Weights of a small mixture-of-experts language model, trained from scratch on English Wikipedia: 7.37M parameters.
Below are experts of layer 3 (counted from 0) of a mixture-of-experts language model. Rows are named router (the router's row for the expert), up (a neuron's input weights, with its number), down (a neuron's output weights, with its number) and show model dimensions 0-127. Each number is 128 + 32 x the weight over its row's rms, rounded and kept within 0 to 255. Numbers have three digits each.
Before each expert's rows: "gets" lists some tokens that make up at least twice as much of what it gets as of all text; "comes before" lists some tokens at least twice as common just after its tokens as in all text. This comes from a sample of Wikipedia text that the model never trained on. Tokens count by the router's weight.

# expert 6
gets: ",", " and", " to", "\n", " ", " that"
comes before: "-", " the", " be", " a", " he", "|"
router:140067097174148137094102104084106145110112111129108103157080139077124141123146110134100071117096166104138145100113207147082130095141148221137147101135141118082101058119125145082117108123138091106095123171135161103171146157063087153130095124079157126154158135104095140172099126128139099134138175156175107167143128163124104151090169176195136084215132141143051107107102168141073130119113
up0:128108109126111132093167126160169150114137165073085088165084184136156060086123148141093093140136158167178085117146093140107104108148180145113131125034163128114124102088114083091102178165140127188138048099169102143133173111120185096120076100148075144154115154106171139142091160087170112124146105207108130131149167085140127129189108145100134097126157136172164173107121144164110147113134
down0:111120100212113116160175139177078126145141195187071133084144148126141134147152117115172120117110151130137133149136153150173143191068156080047150098145156084094105132103093149117094141107141157085160122137148116198121175062126101154134112095161165120123124159121139126094118112092089174130136058071092153167118136102143038159079157132153127099130140153094154151132134098076105106143109
up1:103104172131060131197127072095155122107137149119184180152122138149097093104082120163111144142084086161114149085136180128117081152125130111151203146078170109143150131099173095107105164133099106133123091120131194125144131133113194139132117116085133167136110079136065181141112079099189137119091150132123159122108119162090119196082141127117112095107126170157120151096186162081058073117110
down1:091120105207136161131148108143091170114136166133080045092156168156108141163119121142139121130166102151168146170101084160136130184137111129164144076150126152089128126081106181106107120172103138160114056150154144098136107121103096152075130076127138134146163106092147120124115088137162198101136132152088129152181129131154165142134111085106085074137137078138070207063111150057172135099135
up2:225174068159065146136127116119111133183160153110094141155091140078131155133146145080106146162122156180116133145152147072201118133146114123115150140110133215047148130122128153118190128103157119086131087107101168117106139098094124072116183157128099175161125144123096122139111155083149148096098155181096150077154140104137115168045154141143060155082131123146116119112132141119090103150125
down2:132183173089127126185156104109080106126109151094116167179149130115118105146136145131130160184149162146141116098130139108145069107160174120182097117138131128183095119154128143118106177120135114118120167080144182068125117138108116144232106111154102133143167144071100126104136063058097141172103137028113132094144107157174148133053137135146080125098171158076109124106080132164105126142094
up3:131147131136118201114167102169163149128086133111163113107126131105151075097156130089131128123190140134130150108142053150140181218137119107125093111128121159129142135117146134087148071072121125151157134169110102121159121159150127120183153206074136144118113090147147175115142153148129092153226096171168144144086121178140100107107091116070076103081174079145078166139113133110091070140100
down3:113144162104124066140169148087168094127147119126127065131139172108190162097165156197135139085101140121139102094137126119147108143109123039144143132118055116112100126163088091166187097106173120115121115090148133130124107169116093124102155091157162142096072101175140157095177138133186170157067122111090079114123100181170119101171095122159209161138097138126154100145084128140084114160175
up4:111143093149105129168137112149150138118168182101129080100142185119136137167108135091153143147125118124148072136099184102119171131186185077114171126120140104165061160120155131139128202148118125090102083162184087107086099079120076135106152187119122133120059167126156126155132091057128135155145145140166073132122108183131128150167155122102108127129171197134097158112093117165065176068101
down4:158175134125111120122123133151136121122172189146147111144116068174098078053149124075141109128089102164122103109135170102092144074126115168097105141136128191081172103083138133109153115108161166156167104104066158139177094139115081064125170120136185169153092141171137116104107151118109098111066159131126143120100148191107120137149125100085215127155147130157073066113205160144149146135133
up5:162095137153158107180170174119143098095075151120119066089134131122165116130140160107190118144086107104077149122148101141146114116081095121111149177097129183073193139077070133107108151154071169146131169144117126121144100110112141120042135193120121090091092169147162162141084144122130152124123105096142181108210077110124130074105084155147129154124176074123113105149164106133185165102133
down5:169095129165110158110131145098134118155137179111131102131153103158123116118136073127049146132119097134128095092101172097140124142096173129120106134147104199161119164071134145128163076143089148150097083132178161094063185128180124104156124093167141143106129127149128058135176074179137093122155158197064105126104145114170146074125194044141182115118124135151074105120122132104119107185127
up6:142152147138128154097128081137164138159114131158120157129142147104167148198138148153173109122162113117117141128139196133113103152125095072117154156103160117073163131072178119115143162161110061128129118106129162118111102103155200101142101124111112093091158060147137125074107126169131106110104078133119120127177207163096205085113165122095095124063113092128122207135171170106068129139053
down6:100112193125125159139093178158087112170141112144116117136100117153139094192137117149142092147067112110097153112097166140159125105159072182161111166086175145095136172137107154109052153098096149083142122130161177137121130140085196194119184086087079162121198142088127145141107128119099076090069113107126093159101116121110140155107125053139153122063136137120191153097135151148173139135120
up7:127153148129162146096159086104047141067121107111120193108148125117123171136053123143166153120120122180132115173096160101116178130169170171095115096101078166132159102089129114107160103177133145090110132124086154077092175125169122072118120112058109106150142136178145112087141129148146133104094190133148124169160115174139144173076110224141104084132132153142131132084136090156128200121149
down7:065116138129139127132100096057100162132149095102113164159145197146119111154160196135162118099127131144139146178067116137156118033138120123103173162114153140146133166101133126180172138112101115027134109121141132131157147108135148143191171168117126154062136100131123044178164171139129182134132146146094167093132103131174163063117141149124127124130080101112105111098148121103104117067080
up8:157118083109074139197136101115162199148112181055085108133125119184129098174111155126121173101183108188067144134115094156153132155151171127119095102136145118126089102149157093111119095110123104116129111164081057125110050178157093167182111160086098105085139094106130147144149122134159124141147166095130108101111215107126104102172066172101065140128141094115142149132127137151101131145102
down8:120136133132127131151064147136113120138093124162138100118147144103097150117082102122126147108111146189125094072161112200102128116151077100144118057184163139141076103113157131124083120131141091176095155052089154143163105176185101131146136157137150132124081149184096159167117085124122149144057163063131106106181171137180164155134125089157133164104110127123167175041133115130127094072176
up9:129132112085118164090159113090147141141093150101150108113115186141061121105137187150147126143155159128141093107095145097151117131119130156114173092135176112168098107129184148137101125121108068141125115218167104125138145144145199056122109142153064114178125120086071108137115136191183182134187118166100128106145112085109140087130129159146153133130137085081115166078078132176114104092042
down9:086118122165151134155164134138131124091080203154148127182176083166034078088116140108120159105091111147160124146138140107091136103094202137141177156122132082189120077096123159119155101077060109132143081144152138212114114152138138100070117117115090149110140086143164066189106149145175108152132113147156154113083143151114101128108154112170101079152161142089098117097141124105122134160170
up10:126108139114182082153090073137114156093148163180121118118080135058138126176071122125124083066146107132191132184108137106129030123092096091099114112123145145158122116117074173114111133145127103147159151188123159087154157137162118093130102164077097133157138115157115160045095156137170148126120161109141074078170122158116106109114149138146174152137142142187118124088138101124119193203123
down10:123141155173145068114134070163079108147166148178179070167101110152132168091142128148131138131148160145100029086099099193165137067141057077144109148170091128121127152152128082129147130119085091136112133086136141078097131099153127093165139115132163110168103120153109089093135067133146118138125132113113153154184173168111153152116194089164171132153117125126103142178130065122169111130069
up11:134115114138125128128174095201099136112078142167100108168110121131138165156194129113129133115188137139095068133104173133083118157181070159113119137167129140065137091152132116106170087149039113127131136101136114107130110137096109073152165148109191121147188190095173081140126120132124132141122097172173102130151117138090211065105141109126172144110137062106113176069149134112146113091079
down11:119159114095133093151088143201164136121137095112155146131139075160126131140129087150110176141110198088110087127133141094113035107104125112196144152095125137166167135128105104153174104146138109127132118125127149079130127145131116088141153100155080194131106115093109116067129141174104135086094112122139123166208143080088185156168105164133046211129156095101108150128184079097139175125136
up12:121115087146156115101112112133166136123111156103123148147099161105148140114177143133150122093145070103166186141084106083094133156147078144137072161128130093112115092125123138163156095165109156134098091095141177104143140128129084069118151211167093100114121121128164136102094146053094111115098150113079157103152177175143189053142074077175146143148183121118151160077169219108106131161139
down12:073176105123098104102100124131121122131131141103124118129143159192169112161138121118097117087161091110131109190133107158138148115158074149121114158174077063181123148142137140194122156041092161083121120124128122085123195103065093089131099163118120108078156123127127163145168163119179130137133131086152134042089194096141102147089109160183115160119134149163092132134131172103077151148196
up13:111081141097109154064164059189144115108135160150147179133102138119168116124137122155084102129069159120083154150128149066176161106124170125147115133053184043121145106147140158103162135107104090143170111144145163099171130056138116125144149088114147145103138095066103177056091138129159116084116118141115163120089152093076181165160109142113103165145114169187144122126170158129143158157155
down13:111104092059097126136110060145236099097114153157120117120106197146137176101108162142128109128100130114092178185096143112163110113100110116136107132115108132166101126098148114138101174183140150052114182111140104138093141139116179106149114108168112149158141071117121162071115167178133135163130156140182147116132133093106165144087115137105105243076091149084114164158149133164102115131126
up14:164134166089119158108102150194159098129132131175086195154130151111155164152108113120140069054107116116125072056132132122068136133134138178132128077135185168099118118148083174147182110100107080111065135185142144104149156170091105105173077124040100128122112127108097173153066125086134129097119147155120104167148153150125100164108146160125112118138169134143138135124097188145150103080082
down14:086135148128165168136122194175148093112140147179109123106112075124099135120110146170108084102071153072089147097114156099129112114110123171176132132091065171067198159120103135120150162133160098147108091116118206205113101138130146091068152152105203119103113078115151121137196103134161167081151171172111120113146094134196133121114160119122138101112078159143077127127121137111111119096174
up15:107112181126119140150145105119105155069137130182121129093149154081100111135114160099159134094121128150154086062090140118113180156121102056072146162166114093126091107178060122091119202142064155114111101164128098111110139163121147087134164121147151089149130147106137168129127081147187138157152121162173172094133170124109092182062146115115066080147113105120085115174207144143097136155087
down15:138136110125148171126123127120168135097125129184185114127148124096124072104120063162110118100184115117120159120155158154201121086118122112084168111168104150132147113110116128106069155158153141135066120198181193144161174108131119134140128113140136094129122138093096088170159180138135109141149119130152129047095157123104116089138142110166176085067054091111185139127172150066039142103125
up16:110083090143190101130145124124138149147130117132147151087147117151131161121151150146135145130139127122094090124156121127091128165134119168105168153121195168133147139137046152126138126169148087137123141145073118129161134091083129151147098201050041125116077127069086155107108102120072091190078154114132081164154089151009175153153111142125150150170149104125104094098144132122169138148169
down16:086091092160090138145060109139150138115115188098128110077097132176179144105144099129190118140106106132159051143107116214163101141112099116122095077062221127069115137127148079079143117141115119144155114138122149164150145123219082161140111118164138160104160180136160131104168106130085161118151128148163108124149096144158162152127085130084131123163127115077086162186122124131119085138119

# expert 4
gets: " in", " of", " for", " on", " at", " from"
comes before: " the", " ", " a", " his", " their", " its"
router:110096122216169098132162118089176203106081157145101117120067156178123107176141176106098158127124129139143085103149140081132125145112141156093131121151143140136098173082125087099157122091088159105128120205161064098081153131090072163124099118114127102130134101062134099152095112108131151195185187086077120113176146101114097097109169154138132122106132138106119200094122152167096130149115
up0:165046141117153163123176150091197133145105087152109116154167102112194136120133109114183150161099111074145104088157097095109105131080160127132131139088130073080179132129143075141035113115091134146157074120079085101146115162141094139136173145068180117200143130139120166152137105117094163083121108143102173126082144173113094120128151158117133159141198157149142137139102131119092158073123
down0:111067171117151162122115133145125117160100088147140146156118104084099155167166039135115064160075131155166141055134116140149124138117144110201135150082115149126140167134167098116092108143076181179127117132126127125057160144188084174116162130157129081117183098087097140173076108108128127143125139147044180166131110154156192141138143133037093117147141115137114138113133095135150119100135
up1:118095178143107187112108083127162129054106145101092163157157142165103146170104078135151138070076129150126175108106126171123110142128070187135091120114103148081066139102167120138096156130107143163159108159132151097122129130105190113126199163083071129142162083125118137127147105046146143101162105127143035094167092135142125121169138143152179133162095144130150148098169175156134163188144
down1:111134148160139169057088115137172151156086190157140089135151153135241092099091102075136084119156092102150135152100147128146131170122105059181115106160140123135165083099141099141126080136163180196142107213126145145136059093093127124160167126137144124106115081102115139092144140126078151112112117132114073099094104120103166140120158128140112171152098120104093170153177184129125085110131
up2:147141167153149136111134100133138117137137172170136131178136154134136108111182109122077127194127116101157060075147165198122118151138097150131168158132162103063174160171101128123034113106131130125155130127132112120149104144108188086119175194098157093096075121107063180115083158166065153159119168110104096129141076122092144124155141151114118143078109108110061154105124139106045137116108
down2:072126163110103124095103135177115123115146147215114138136094135140193080153116129150213132108145129133150130093114169202112115104148107092053106105209094081109147089096157138127124144179187076131119167133115155129127161160113118142106125104167147128139143133105162137124172161056106125132088132133086121080110075145158108107069150215122095135140098133102123091151128192115128087131094
up3:104132107116140173135138168123117150136170167085139138131091225119151104107144094198074067083160094160143142073156106175139119143114107107099137118068129155073099110134152145105107127177127137126139159157137142131165137144144158170140095109065069186106162157101147146112134125147154114166043118132088155160182101171137090081158166157101147104102103070222111143126119146134109159117137
down3:135134119171137183126170127146141075140072130139156112122140125109129057161164068125172136126107120150103132134177135178101031135155154064096099112135135152085082109111131179141116100097209177137161089132128191158156160135162131130096177107154132123125066130098127120128092058074147112151165088147146147125140132108093084143120184150134179140106140141074156129137104122099056099162090
up4:154113186125098199141153115119138155109103131133118112182098166091073096157151150042170158033132125125129115164114134103156135116162096118092113154163155150099162162158122100126134139159100119127114101086129101123162108170119087045096161125178169120137172129100115121111177088069130111145164158184123146141151139111058146125117070203089139128168105058152128123138154092113173141156113
down4:076125113131184142123112173179150139117146096178179113181101102146125127141135130107155037112089138118033114149132079129145069115137139116155174067101099157140169172128087132118103145062120157156142146141135149140153130135159122119119129130096134106124082115120130101111177097073116139164107115105130105194140081146076174098166142180159095144171148102180133103219150079131084148100104
up5:129161162089086186147166105112098149109161185149116172164162179104158090150095126103154073126111198134082095150137105082148132115130145121125128128169108146058181144096100202110132163119082137070094115157145126118165151142160157182104071121122092168109108075154161149104125183102144156141083116090116105126128123125070090115137094171083191102100143138105109102089166091138134114203129
down5:119131092179149084074067108151073126125130071159151117161127101137075149166148122099076154065180187114155069098164072161115123152156093172126166157086116115095138181122171150133132138142123113146122105108103113055124054128118137144146116125132091110151120092141087117158137143146152144213109126150188122136159134139145121160121156073051149143139122143123152151099159127097146183096205
up6:152131079169106140089160120119101145058151130121136136142122183145103112093112107092105143153141055125106094102100146144146145115123199170075127128187164072126131115123093222105153204100109078123162141105155139125106158122087151122122164133126068183145126158067105120108156167103142113160175139183085134070109115176080093099125133112169101180096151142134124158154112148115118140180065
down6:133059135169171121093141160168141135101134138123159236110143128118134083133135163131180150138116108133124162130092126151192138112134202148163154127071118097123095161105089138142067155122144125117054173155198106086115076085153126125162104150120065063131147145117139114093114192179107153129156118126101137095066165118125083116121115081148143125126124121176134058140073140103158149137101
up7:119125117130120127098133111101067125114158115127125089096168159115187137118117177104114134178147129168123105107132085125112120120114044133104151186095140103130187079099187135105157089117149133117099087152104132111090166069160112159112123071061127121191134109143087119096107105076179142171118192120173127111099105203158140128134159186181121154126225124132163137096142139124126194128099
down7:075166124103111125194122102160162128038122105122085069126118124142175102168109098108150099140107140094122153157138157161110115211141099107071162127102109143143135138165129089139122148132097214122144192111100112187152122146120097104102109108142091140139122084145103137097171136118180095167118157176083119114143147105129084145123049151140108122158145134190138053198087123147127145080176
up8:121121162098112136117138093159200082051123163088162160127067116132141090141132117160114113143146201135144187090063137086131114142119100153106149097143180122097170127109111118138141064098147089138141089110098148094124143121166137082162110123121118103120132105122121138071132102159159148118109179130166155135085134118191250127074150134131123113131149162157130057204154122145168077137129
down8:070117093162146210184112162133120146141087138066139115112086124124148100167090115115127112128128101162100136160123145154197090118117121113201145095107111158077126130056125100125154086120169163109135036149152090142115150145092113121142122135100134150153114134103147074164167151107156127122125148068066190154141153145141121074140149148163153047178134146066168165107057136118134111121121
up9:203102161066158140098103114121062130157125127162114131115117174099148138146160156098179137122088095045121155132095120159089163150189188106095137142096105113107096126124192133161097134174144115092110109162130059078134128151116133131185158078146116102154104127102165138160101144114141110132090109140130170089205050158126107166086145115073106132115100138144147193076146150139120173103162
down9:143173088160081090131112131058104149104136123094148150177155168081155176131179085120150107156118100083125133101166148125126110125141118094142138085117088136158140128091135118176055145058135104165112125166109101143070105157123115128154163104192198161107154186147175145104130169135103174091179111123114098086108151118135091169152164118073092154129097125124105144202143180087160123082074
up10:119148187132087158091104125118169125082099121110197148189146118105114095080113141196143092107160154092080133117125154156126103145142101125142123165150221150137167103141171107130154144106096117103155054129095136104108180142121110128154130124122045120149139090123146116049130116172095078113098131149129105154207152126147062111130170137117140084212135101130158145142123103082132132113195
down10:077192135144131088121113166108127164111158176125122133144159101108070088082101218096127146167169122096185132117129093131126150173032161153101127112114103057114110167116132117162078134136089161127125122152073160118108065163105114158138106107108083090151106087118101069184126142154141187150147127143141154177123185136154157169157107110093119086127093163142125144120165133092135181091159
up11:113146135166093111126163072089142109138087139168166099072114087090129070159154157134156104149109108095109138044155164106051105124197083111131127176176107109157153154141152088156127115153086119144101118152086123136082126052128093121122130111129120142172105167111125113088124193182120153159109135093116127129160122162149153133076132127134098187209171120111118115075170163169145146148060
down11:142094114143179169207105158123125115161165097097103146135154068098131162179143049141137156074134083105124167105094170070103130106135146055169122113108049134069193108126136171184165095154145136121122095129110128105181118114136106143160130068122157185117133084137096164138168165161153152115098169082114149095123118147135128100146121074178134129093095150152126133076182152106109139115147
up12:119142149100112118160120120146155169187129148123104086197104140093115123152136126145102128137080129068133168128170154117205107101118138071092120122141137136173110110160143159124111194062155140127105138128134135114089121220110091160121114137127101111142121103100128128108094134157111098142144089139197199146153110189088129149153092178173109166063082131101065129157118166227129120114083
down12:129145159170171144173148067166070111091149083153132127131126135175140169090136136177104143082166139120081068131145091083188117110152126100143198143171121137116141154111101116090147138117161131147148184091167114139107097079209104167161132076150115126088122127078089112130178133089133139121148117030091100106149111149157116120059193153134188149104118149127117117130134091097144113184136
up13:153080162158102129109103124068120140088137165128097205125102132038048127158110143109141128171070086113164122127118136116143170120147081121127110126150189114111127189135151119097172132189114148173152150170136104118114178161094164125115120111125161107164152105133103175119131101068167068042116118158164146101196104153104085158081098108099155138089153146137104108094187122115115112098127
down13:134107075122105160147170152135116147127165102162128110071158140181136130109087098172140149141071146129135084101114094116177128119129097152164135117100133099138059102186113125066127096177102109094102116099150126107134103122118112088131122198204154111096176138018146166169121150119102136136102135129115181187150143092140076124137140164132192098070162123189149168075103111145109152168139
up14:147101165126107119129171167171135111134138156183156088139127085131112082119129123132124176116140087116127130073123122196103136145139123137120189108105156092125109083136116123127093137081156179113160150148080126127121160113109156148117094147116087144122106103171064144149116152113083090151029087153112087242113186150126088180137114113189065111055140167130091146148112128171100103129084
down14:122152134113106151084115095096105151110103150175082115089146190166135135110094091118162127133122079141170141168077111200121098141142081073098147096130124122086164126101129107108174095117132105183131118150162154179125120112128108147172130080166146150117155130064106141129170139085098064145143053194191178182161129154171098160095126143173080104144132113106173173136108047124129095146119
up15:105124163075111096130144145118127170086111112133131121144155153145093161178095152122149113121130066073142136181197112089105124131128101088099097141193090201114112065149169079117139167151141165133096108124160138116089187102106113151113079105135139151101152204107116163128082137100057100134059120120151134145165109195120193167158146134123129160158102133172070156108128112103110058149136
down15:155118153104114088098134079119099147123112101133091129123125101039145130063165139105134095127128146125078168082148153125110127167207117100117153148155123139056103091079126141173153183137085160112127117092206097166164127141071159112155179147115172102095070087137125182114141122149108142183137085139136151135077156159162191094216109098141125096157140163143112125091154102138166121139128
up16:140070086151070117144151156124134125189114148143140093165180086120125161120090126134170079085103170140088100080099125203113128133165129124184126103120147135195113160154105108155099084200066117107132127075139118127124115093122094131112136140182161169135124099096153147117133135140135166088097146148108140132064100112066170126089147158086149200161102108117048188098075138130116096125092
down16:122153122076052121092145122107099095103110113108092064145118127082196119159112153126129094073137148168124148146170105117065147081145155132137176173126168134147092087162172096151154116089081119224157152170143106131207142109136175159126135079084121142086145084169141180120117087132127136168139069168160111112108086120134163121076161182169130102151156084139094106122119141132119121118165

# expert 0
gets: ".", " ", "1", "2", "9", ".\n\n"
comes before: "1", "9", "2", "0", " ", " The"
router:118085142138172170142135128107197117148149123078086168125078144106152126156148169124137078088141069132080118148149131123085119161116172135089190157162171094142121128127137136142089081102129148133170113152168073089079111155151107095137150164147091111166110152075163180109088081063112132142146147151131068116113103156063127128129151097143107120110151116087028148081115215131147103159128
up0:135126071101074135146139125097076088110091133140133074183177175162159094122166143100096095070183123126189095113129116131145142158132134112116149130057144117132085067175114138131125092143132116129147075124127126103151120172137109099080140123065132121109168114111141165170114165084161127089144090120155124150192151150129033182149086202129104127189076166138173150111118090154125157146147
down0:125235068162165142102096107147100117067158119088146173135202161132131132160099154165082161109105126127096101127080077115158170101133084088082137124147111068095156145143113098163174160137131135119085193086121129145075159138139144173111093148174135136128134084104111131153149094149150188047093115142166102127142103152141137123123158177177139110124182095088108130075084111141139137144130
up1:155121173143149182179163114146086141059098159067115073100126116150170190131161117126113102143099120126124091140151092132145141114165122153111102146072088123095154148100128098126156122093089141164127079114128187085102106161130151124166141132149173109185114081113105122129070191110227154174172138126089151108116087160126118192087132158119151160133095129173142215116149095160105155155145
down1:089132157198067139106157128120073080134129105109056183107137081178043089185130086151099132144142113126193132114098103138119147129146172116135142127135088084171067107105165147144072152133150091129124130161088101127088129135145130159185124122147134165142108113116155119148139074175112157112095156144125152139136124048128108079065155120116163143087096116183140140164151113151198141151187
up2:137202163136113164114165139101146159109093116177105142164081145110099134161092179098090171097092146039174140126144143134107094176134114180097155078132163125127153121079150106134065075129088197155074105155092119120125147094070147128110160107090144174152157171121137085111158085114130069137126184153135085168115116091103110098157093158145121145142094155125127128112130172172115100124049
down2:097140167153142110081124078128137079115126180155084075138106166234177128146088125120139132071182135146105132125100063161109088120158077143136138161142094110086112126126046134169105113136164142150098144060140134108090151144112168128089167114130162112128158147158199128104178135059149134126130133213181095111142078115111095113117130136140158168104124129147137132128145141114195077102125
up3:155142144150110147115164155074155096110108182080145102109131141081131116121102109135061151174126160145109115083093086082079115164128156153109151091166197155137148159174105153060126101057151106100129119120085134102113138128093167122117121127136191115178134120100142156150103121075144200078106186137173134116149131132151186065119135096203130114066127202144115131112173105154114132105093
down3:158114152135141098113159109092092152141151103114140130075191160115132146036109103091155119176074141175111137143135138096100162123124098080120165119229104145107116158128103097080133156144118153124109102189152147120077096211180178170158154154134126110145102170125071096098142121120119130090141156111109097067140168124187179093124125087118115187123105109121111098147160185111150108142074
up4:156124155140143107135166114137141114113125162105122129128124128139104133127149175092159153197165106164135147125120093129169127072115112191052143150035152159113148120069082154179164083123101132102158131121138109084180160098151089089146082126191114110110141116155103149135133174167172124153131139142085092153142152181096184134009131134103118122138179077108104169095087131106115162089145
down4:118100144143116137140159197139205113110160113157152110100078109159143132126118106125147139091187107176136105144098090083093103086174140111151130149150144122092134157117171100092175169112110080080165118051121144140072037103127169098167127122085085164143122117123123136147102103130179159099206170158155077085117196129149111171171158139128134167116122120100156110177063119089118128125119
up5:135137114116041191106142100104194191088155151164072140126128060102142106169116141130146149147159105158173141088170145094158124159111173131110137110156106117085202140138131097116114172075120096125128146108153072101158084139144176112112172130119108166192137139181154168106117084133161087157135168150146126118060146145071167116124099129164095118079158143102102081099063138147121134135083
down5:095122155075143116102090167151081120057106108105159108161155064101094071168178087145109173160150120151175160152133171102171094093140140112145185125154148153159093114124109121129171187139131110197203086137121066149130130151053109101175147109099147134103089123113121061184106158116113129100136136140154119182150181116114070130137146155154143101122127118115124112112156166104140133079057
up6:178101128134123150187110089088123110152120191146119098139080091099130070105111162073124074178144133150200133111117091120076114168159131107156116113097146112072119142167139156143138108091138112159152107125127144097162145065148091147138132081180125136108146169181132096102141140076182202156093149133101162083142119148157152171078126156115072217062125099070124157154105150116144121106120
down6:096131161135051166109133175140081137059106094142164068154130168130173128089137102126078098066138082168104145088117106176132114138166121126171128161181141155146076159102083098098155146158098130175093064145117155102185113102118135115169129119126115043103149137201135128089113166100114181142097150162093160091160119135186091128129129134144119110143057119123138161158160105151126164169143
up7:141056132164168088135157145124114100143114128128178107090115207106143167136180135094157154155095132150164118107118147114165125110109102177079164106120141126074144100128150150136085123158152144098129080150150135105129049178134138141111124111147077112126085154120130135042105106200096020089080118091158086127165147162152177152116153124091097212115139145135077156108130139118116127100149
down7:126154155110170164110163103118164161125109129092158178122122126153173110111115122106182126150113148166132145089139151166110104140087083108128098123181122074161113092139112049045077150138121107117127172186137104224075170149146108148164133081153105147127119133121075071131097110134108111132106149098091190071141149158166123146083146075138113179108108117103115174168155183106181113148084
up8:124050147160154105114110134127127095113132083084103145167099116148147129168128150139114116158144090075134120076091167097164137128123104098043168185069096142062111144077154115138135107110154093072136099145172154087104147152120167207135105174163065109113075122120122113097093110114157166168104118123124192107150150167162200158079132107110110135123136157133140140116171162146132214123126
down8:098151144144110107144170095101118012139157095120202041166133097118109105134154129168152125136093131122137166151094102151169157094167098047196132078155148121048161144106140132126152118124133099167163131169117188153092133134094190147126106093145147130129146097108119146093148146127086150138117133108115107099106113128145164138152100150075135083104139125166074140157169184062115162152110
up9:148132121161092137135162150080148094143097148142168110143092140097111076137163118115103126159117189114091113143075094129057108147238126104152071114134130131121160105066141153091206128111158073113151071159108176086097169121129181056106131112155124113192119101163077180141044134130101146115120163113123137177123098170144158148109123139140179137120149121132108120103178099128132129097110
down9:142113163198119173135129158126085160126100081118128092096164118113147089124150076109125099138095102156089117114075125142172134115182124062133167133185137132145124139147142111118137155115094148117122097178174148080081142146178201092118106139087137106137126130044136071163094150072136153099153145148190203156163104141166113110140143054121164092167131095127102155123140103046152104150098
up10:115092104126084135072065138115109117135109118153178142120062158111153167153133174119168128097089132067167164131117123136107115146094137129076147097104115078075163140125125175172156080137095131166157169138104172101143128155107163092117105123089099123164173174103114109122094220097179155135099141139162125135168180113109136081136125123110088162147119220139100150140129134097134118200042
down10:095148039129099119154139100076082112106101092135079094167140189100100099164125079096156145108135136135109126140136134140164098136152145099093109093108114152119122096078126180142185095083130162096095153100182185175123109117102126075159122137141116154100094174090163076154070145092171100107150113167124135147130110101131157158149204140126150147102101149186103147122180125163235139142134
up11:149143130133109129111157104142147138081141128161127103099139161132072133213083155071078105121099128136152157149116117155171081115164105095094130163061079110088137146166170129164149091170140139143138101147158060130150124194129133111095073120086132106097071128153110115070125102073185091099142142116131152115215107102064135058108144143174095182119186138165095152096127128155133139108124
down11:109166123166134119115138145117131095108125129168136128151162096121230146100105131123164127130102095165175089136118152179168134149135116099114169134156131070140130145139124083214152102127179127114085145108118068095131092152146112065164127145121182131115057184163093094105144151170104107151122147041141142164140118177104135112093091150112117092116088137094115174036096130074167131081116
up12:150090138104135110184134105064138119135107183127100122079122153173092138166114153097104104153142147106123099153135158106141162130127176081110162146103133101124075116094109214181154108112148094073152035120107115081123213096120085156118144072128099091099074153166105154117127064135144161137130147157144164106101126159177151169115103143108095119122159191083121137115194117133132196127148
down12:071164104118104085098120091132104156125075128102144121137137134100196163168135087100112099075127112098110128113109191199140173077100129165142098146130084141183130098117133130081085154120155121132155117110108140214083100166158140105124131106082196132142101145123183111116117119156069178098117169100106163172136111159162107131073078156095171106084158113143104180133121194162148092172151
up13:103081100152165189101108131148114143083135148141116096088119147131134105115118123119059111090096141158121151117145069094136175120061138179097151141129103155169117117158087136098139223080082121126089159173145158098119174117122195127108168075123098133192081141118178148123122047070150086147123097136159179192153138105088096163143145116094120157138118150134109162118079138187133148150114
down13:122158079223128124091182154120128112112149098122112107109119112170108146142093103126135160201082148115144103088139122109107138156094118132147155065078106127140164076120190113152118160066134142108140136089161170135027127126137139109154070220163110154172154122079101066189144119110092148120102149097123184192144116096158137150153120099083119143111128123104137173126122136099112089158131
up14:132147144130064133092188108093188118100135148137112095150164132100132146158157139121129096130087099134102075096153157120126132151129130142106115135166130074125121127066118174136136130124026133135053107145092139126086172093086149176120166183109123125104138179179173134109151131134114133118175088116131122171206107158101147112140190124111117171145071129135074153074141167130135069134034
down14:100137139148138092114088139085147184179082107144125170145134171150114143119163093140113106134093112175087091129087164161171148090133088149161076173141061141111119158165090034169142114123173107140126155068132128109153128118096113152159139105091181103115178161085136155121182093075097165111103107115120122116088123158068195149153168095108135103162138195152121185110145155082126104128080
up15:134114086132131190123117174121144133071124139119147124112160082139160082158060136104149123121169150180155096083141081103103187139116198145065147084148091174111079145103105154101125216136137117088098119155163165100180158138138129141146132111109097128169122129113110088184128064076115128148124170168132114101128147138164090066135149148166068134056102153100093151090110151154099097080133
down15:113102166129171123107169127134121144128098108083078118103115126129147122150142124180095070178085156076098148114189102162138113087146164097097116137087119115163078138135121086173096110079123114167113076054141128117112084124157152107123123124110146147123130144131126150177209123102148171172076155157168162177069177182174087100150162123082106046094142140109186155117152156112155173158128
up16:181114094101124095102170159096069147152138169132095131119071108168126059170118091127122108143123153108129171031137123135156134178158095148172103096155187055088146125069145103177123127126139112123119125141063153119118135094075101109112104109122133098173061133133168124159157114205128117146116100154106134109166174118113126167104130158126126144156147174174086170112047159125093104107093
down16:144163168164146102078147157143117114113180147164163081120076108123060069118145139113103113123122169082129196084107155106099140097104080106143114135148119159087129127161133159169064174137157096169126115120106110156129146103112107192121076110127132134202154109131196133137144101119073149128128097165104060140204123161068163120149119097153154113089143156187148071164155108099076162119113